Weights of a small mixture-of-experts language model, trained from scratch on English Wikipedia.
Experts: 24 experts in each of 13 layers, 480 GELU neurons an expert, 1 pick a token.
Training: 567M tokens, 8645 steps.
Below are experts of layer 6 (counted from 0) of a mixture-of-experts language model. Rows are named router (the router's row for the expert) and show model dimensions 0-223. Each number is 128 + 32 x the weight over its row's rms, rounded and kept within 0 to 255. Numbers have three digits each.
Before each expert's rows: "mostly gets" lists some tokens that are sent to it at least half of the time. This comes from a sample of Wikipedia text that the model never trained on.

# expert 7
mostly gets: ".", " =", " .", ").", " −", ".)"
router:141131098107149091087105132171099127078113147158077157171097142100096108167075124080102152169135156152106102084117132154123142152088173194109204122159083147062159159134087127142179145082131141140176128188147193150140133074170098197063169125121080112095132076137148096139108119125097088150063112090121149137106151070125078139107089112121184145144106124166147121134116187147149151048136165150166165110123172114135162133119103126059131178122174102138173141142131140157209137153120097087110108128173160148102110122131110109135108127061151130156142132115051130098093097075155157145113111109150137148159099142143093135145120173110157127072165123173182125161165096153154179069096

# expert 14
mostly gets: " hor", " Hor", "iang", "aut", " Char", "illy"
router:067142081136096174157096163152107070149126135167110138135143133110151104136128122133073124171138203169096082102142154128115174156157154126143186109182123123076147166085117175102167161078175131099202146141100133137108158083171122180085099090123104116152144117168158131141111086162136079104091157163120161171132128095112080119136127082092128111125132094152128158142146150110114093069094138158068100123171158112200099115110115121119142146079171146157143122132154161187156099137099177132145149103155107129181106138128127137103111146080181091146165072107102115101140138131119156079132083153102121149146094180127159131127093192122103181063205177091115159151135172104071226076094

# expert 20
mostly gets: "overn", "alysis", " whole", " idea", "math", " been"
router:045156112119062135130151129159121086113104113182160169128134102107130103182080124142093126169116180164112116146116105122100120118160161178134159115120155148093162141075088189088125124094154145094196113228138109151139074086148097160092140151129105157111169085178174098119142136174159098172073174168110139198129092126121103144150135090105149117156103161092178118154135143139083094115106178176097087097150154061146128117116089137133166173099152134139172137144118161170128123109094126093171167151171137218164127140167068091139100152123166095133115050129087076121105160147125126090133135127065111146067103120126125169131094194097147164079190140109120127121129113145104166134126

# expert 15
mostly gets: "Personal", "ular", " According", " main", "Early", "Other"
router:148133169134154108159125128110101138149092080180128129164136115107125142159097118174109112155115176142140103073127124157094118044117171147126119145124116161072114190090094157147148143114118120142176113142125158174180168107174086145113150146133096139134155131131145141153078086108075089172071133175057095135121101057115150169128116158091125125098128154122164094203176172171100148088179154182132159118167154079136125098136131166139154155071138118125137126125094111133200134065135099102178130150163186124131076150113142101094147139107163047190131087133088142159057097159117105136123139124144120151171060126135102123080144110085082102114120176116139076183196163110204116120158

# expert 23
mostly gets: " un", " ch", " l", " sh", " Le", " h"
router:157101094095138128119140116168101110096117160163130186204124051159124152149110097142065135128152116193089103091121137126167129153093149149140140151108099159132101083112122102153169097118196163106153117148153144124127114135216110207122162079133158124072108092123175116209105071127177070116122141095125123126141095130165131160096105134121130117153179162135141140126122124131132126059128137137083147120143178059172137111138112173137095150103156159130133138132142159129121109109107132118132118242150128130117143113106107155138107074091135112151094102085091077146161152112064139143083185110084112122142094184110105103166166176110123106066215141158189167138166048138118176096120

# expert 2
mostly gets: "″", "′", " Coordinates", "°", " Binomial", " ft"
router:140103159164138115127077240142113096078105150148166142184164107105085177149103078107103118168140122162082088108154160104125212120150151140108082128120118156083109181154107130110122150125130137129180088118094155154132131118156101199148102145135109147176142128170164110125129115209161076164154147111143134150091165107124131113120132150104126112084156142161118132156118157151075125061122170179097182121125148125136120123123080128142164173146106106137179097137118146125117135126104128144112104208184091112129073187096076089067097090096186090202147103133144085120113139108136132105094167137120118121090042126113090120092159112135105179085179188086151137111154131110179101185079

# expert 0
mostly gets: "ist", " Out", " home", "ism", "error", " Kent"
router:102152121094087094190217145130114165141158118178128194122198074145154114158098117152086169150152191142099115147173155156094146089099121131139115135127108191079152079096096200134161151157093144171159118139140138133128099099144080163082169198167081145109144143159130164169122136090181082147134172144108112146123156125060073108091144099098129118204130140166172077120161177133090107058153153186191170069143160089131110098105053092124130108127158160157138132120106146151103144143121091125094122153140138161135126143123086130139125137127108067139132101043165088187116083145123127151145115111099121116118093116124077118112139125108180186092146131107171112130144102103161143128083

# expert 9
mostly gets: "athan", "uther", "|---|---|---|---|---|", " Frank", "urray", "ever"
router:128148116106147123208137157149150097099114129182125112129059126138117126152085099151117145158134155136115100092191088163126156084113117167153138113147157111098168150147113120085223119120125141087174117158123202125150156133130054175098162128131094099152127106127140106130109140116158087107099145120118072161162112105121092107132084110151116108149147171196130147084115140132136141092133122231182137157142188100211106092130100103102105134079121131171168182093121151109212090133135092109181158168139162164145077075125134089126099121141119110094202117096109098098089134090188172130095097109108152077122062140121106103133123161129108157076177146099189067138148107158110179148146

# expert 1
mostly gets: " ent", " based", " sign", " Met", " adv", " located"
router:078148158134164120151110143208130115090142112154109140150137131151126117177065100100093106110146137150092109131198142080168159074111149154110199186123149153065147154106060123116169196150182133068171094128094123115142083114185107186116094149130160135121082142160158149148122100135140052155046086166117108129199120069078133163066104119161138127130119156162084099155107150075115107081122134162127133113156131099132170166142112144131134146092111111202200152180138128127131111082095161100097132218119121129156152141178102168125104160152163095133122070119115167174128148146143115142118127181069107142168082132088137142136104152144110096094151140109148093139128068137125132165128

# expert 6
mostly gets: " R", " L", " K", " B", " S", " P"
router:143115101113125120099115150181096090110098146192126180169137074168105144179097090111078169138149153128136053123136114159143138119136164164122118148151116136162163195130098123165099110131170095158204084219096171131106144069172084193073145146104129151150098103158176124157084119123105096109101121102136124129135152102088085127130108103111131105193171159163105130169089106110130140067117168165135159158162125112115157126130136167161117118055226154151107124160094153111134117097120124119148153101158124148127091175131134123118097111105179085185146141137112131102108105087113124116065162082023132163098077181163093102133148118083114136071156084177157088176133153104139156139131

# expert 8
mostly gets: " Turk", "pro", "а", "и", "mon", "bass"
router:121135099150164100128111165139125117092113148171162108136115106096104086170149137115109142147126144129128152105139128123024147108132156139155168151204118149039119127117083119141146176117148116148166105162157087103151086071171107192100127123132150171110127074133152092141160126098127074139123132210115102130113174077109154098155133153158134108116143183121130126140148160149135141078138175156122133077160136109147104151161043145153172078082157175052128137131115065125114109100123113140124132114136129169158082125132149111111096148124174102141134200161096109135114096096154143107129070101072100152110106174064072125172159124211179112059193118133129107174211080177158118118130

# expert 16
mostly gets: " also", " it", " that", " which", " he", " had"
router:108163082098139096140151125200112074122147125164066156136148106114140121176118078100069150106094168176112120096164128117110146150141137144070154080143099154073152158135107215140155132147185134099180076182159153147123108073158107154115140060145097121097085076092154162174062159188146085181154100150111152131135100132155129156089167089164121164080149159162091143096140120158123119102107151151100128113185193095148104118119150125099115118139146136181136063125123151145144096135167070146145123185128183166138115097171113067109118098087122093189117160101089149110114132133136126123073106106069133139109092200102095145102159141108116126136146176193193135150159077104165148129126

# expert 17
mostly gets: " of", "=", " among", " around", " across", " throughout"
router:172141132119121114091107119138126106105070118183161124175139160115070103129128119115113145199121141120152084131109173160154138153110131187114112126158082121052137156132098114167191122090104104143155085174116135164134102100179056127098121112068117216137178114150101140134125125168111093122118136143089115188162166114083049136056104149102123147116097128137117087124068154175064099124161192162162189159114113137167153164123094150132120148123161134139144137134138091111099127131088162135139124103167109151143060158105076150128118074077112117197165108139092154159091133098154132093107160121112128201120047117130126152088146144111117129143125163180173116164131074116181224119110

# expert 11
mostly gets: "ardo", "mer", "stein", "ez", "ando", "stone"
router:131118051127083111139122178169077098122062087168132117125084078136121088169109073067076119148148143162110091114146138134102151109139156176136109148160136126069132119137075132101191155124175092157171141144133161106165163138185098157083090127079146161110066086180130110163111099159112095149122147160078095146134119134092107152086102155082142116171123217167103095152107173079086121097110131175138200113167137098221163119136106117145139114078164138122175138157085085130170101157081132117129170128122147104158079162183138139103131128114152116131127158160138103109086176108152163144154159119098157163164088136148126131143156118145121150089155175129121168208117061113164160073110

# expert 12
mostly gets: "rying", "ached", "ought", "anded", "itting", "read"
router:123084089160124131098098137159099129102151123141137104117110109117116103125119166094091118147126184203101158088132099166092159109154154135143157143112072105038199118115099125106134181081196111100185086159140114134103108107207027138071125132151174102101155134149114091123076118161193072083099182153170115153096172114124152138133137158164130148126131158113100140132128108144116122100150116191111154127148132067196162143070084134121126064151175107166185142142146111144145117161062093105174065110151166149159106110113147101104101114129137121083160131097100150170147117123142132166156166105062135161120092188119129122097106142140126171060159152161167110127104113118160186166090

# expert 21
mostly gets: "197", " 189", " 188", "198", " 187", " 186"
router:119139134100119161118172170150066069100127124178123101169155102169093107148123096161098167168162135168080106086182090131143115169109154139113124109136139107057186173184093144097133133167134196170180105130134138137195110121154079192098162129062145130153121086139135107182115145119198052160147148126084116173101149062100092103104128158148105127087119142141101154113119153095109112074123163185121144146118118142147105142122109170173131137105143138129165135144119091154179104154136123154193126127124176172109077090102081103122086129097149127172089107105127158155117128087165096100122108103112151152192063182120056123149109144166107144042145110148178109160174078136150185129136

# expert 5
mostly gets: " first", " second", " last", " best", " third", " final"
router:120123124136122071081175136124141099135094121164109146169135153146146125134057076125066118174152120135114104156154136145104183130090124110201159178121138121090163133120067142162092093048108126099146109179098125115164182106207095144100120113110065138138114073178158167158147104118122068157082181116108135156104103117135071147142106135108098126093142159151173126162167188143139132127128137195082146105141122120166145117153080135120123131154158177151115055159116140144171132123116119185101122166124142106136120191121123126080132070109120113138157150091156190081081139163150125128100173161120179161147027194175042121121116130099157113057182176138140123098136114146128143113116

# expert 3
mostly gets: " University", " City", " Center", " USA", " Council", " Union"
router:144139128135136130115144140177121113112122162184139138118161129145082107160093133117084144158157151150105046113113153191098160123102132205093087132138171152078134171130143120126146118129122119153217099129100185121067113055160156152088118167058125099119099085206181137181134096110127035168064143131083121127128135154087146110123135135164103119165113176156126101155137194117069120103196134174177152122163137119126116126120110116117076141084144145172160109126141120119156092100098146159076130165130157160125124164094095077154102116118137095171159151113126127132084143130135113145079130118145165172155104127096089136185086175070091081089135234120150081174140137120128130096103

# expert 18
mostly gets: "—", ",\"", "/", " ...", " called", " '"
router:109119063199125144115117127157115098111111131145060111127117082105106094155131137113081136200125164169105144110106107184147150154096104223070094143118086109100203128105079105090148111089137142188162072175128098111130099081166032217116109132143129159127165086146147128182087099120173101139109135111131137141093135120124169213149123150158155101074124168091095122136128113151068121038122153129120155090175131090124153158109107147128127078109143133145171128151113125167156100131135147126185077159127135122144121152139116093150066147096173091167153141119049164170148125104143111169120158115117098179117132156079098099121117151165160122107152145136147108130177132139178167124073

# expert 4
mostly gets: " Ly", " ly", " Ky", " Cy", " Hy", " My"
router:149125047110140086092170134146112078142105165182096153109101145146156109186083112124076119156100110149120085096138124130119158142116124156080128136149158112091166183112101122129175154125185157150177151184169182191122117107168076190089125136120139170116120094163150118163084156162133072139109140135078138123162193105106121146093066069122126110156152143157173131141101175184101085049103114210158135116156163099141176153071133121119090140102144096167170161170110106157123124117116145107167098145145135141149109159126111050119074135122144082152122148125075159113108118113045132126113141110100135169153069179156133102143134129105129141088151205163192128151164106110128177171094

# expert 22
mostly gets: " work", " music", " design", " use", " land", " rest"
router:140105141141180120075081190123109137112130151186090159110100108097074159190077117131106172134154149214104107125151093142095136118076139173102144064178160160095159152109070128138134135142153118167168110145103133144191134049168121161124105121100111182104101096141131104153104096109152079179053093156094127122146127135148092135117089139134147131183074193174169132173146121146098130093186154156194110039164175059123178106111139094125164159108174127122129132130108182115169158142144105171139103174102127187126114132157134103074103102118171110115172109093140114168142076115097121105094133072106128106149108158144094095115119117153069108088160182114153112146124133135170146143091

# expert 19
mostly gets: "ph", "f", " inf", " Conn", "cent", "p"
router:126104135129109097147190117136033083130134148175096158178157103105146120128092162095089224128115171155129143108157103136127169048117118165096141102170141146084148130132065155142182174060134195125138145144160159127158116128194103206088106114102114104135121113096139121145110152143136117179110129130137113160069139126074084083109129073086114154162103177129110074097157141147158120082139148193127124093121170123119134104105057090141139106111111160108124101123122085116130050150114169161150092108091145177164117116136114096110156115089154146104145099129083109188114094131136195136138093090166112128138107182149085173124178186137128144101168149113118161126174080160166159113058

# expert 10
mostly gets: " F", " Y", " T", "i", "Y", " MF"
router:125166106137112096112118091136106115091136127162141172110168146135139146153105121143081172128117164167103092124129170207133163120126117162117124155154114161127180179131117198102168151139177128167191165158144135089138129061190107184096113104109139095127068073152130147143116129147121094114127116127106126107117148140088091092057097084135158126157124114171089115138126147115145100029088120156151195137159154109120147177111130129145121105112154153154156090202075134169116133126097118135105126135119125177142147206102156042106126123077230075177124105124092102136105166106062064121051169124070129176096112133143120126085182112110129127082140139135155051126126107114130138146145

# expert 13
mostly gets: " introduced", " appointed", " established", " create", " renamed", " various"
router:145101122143117103104122159174089110110126122181100141135133120143114157170085101126063150159163168163078094078131132152121160138138153197130143126151120175055168166118071138135171131110162136131196097159127159139143134067186095189074140133119104157115086086154163113155117117153168058132082143121104112144132151090099087135117140100127137094119166172180113142138165153140097156071135187189128167097167176091148136133117095132109139133101159119163169128176126156143156113102127121121121093174118144168128095166139076106113097099069165080169129125104086120132107087109125120131099171135098152198143057178136069139112181148100108094079180188190187098180166067129145155157102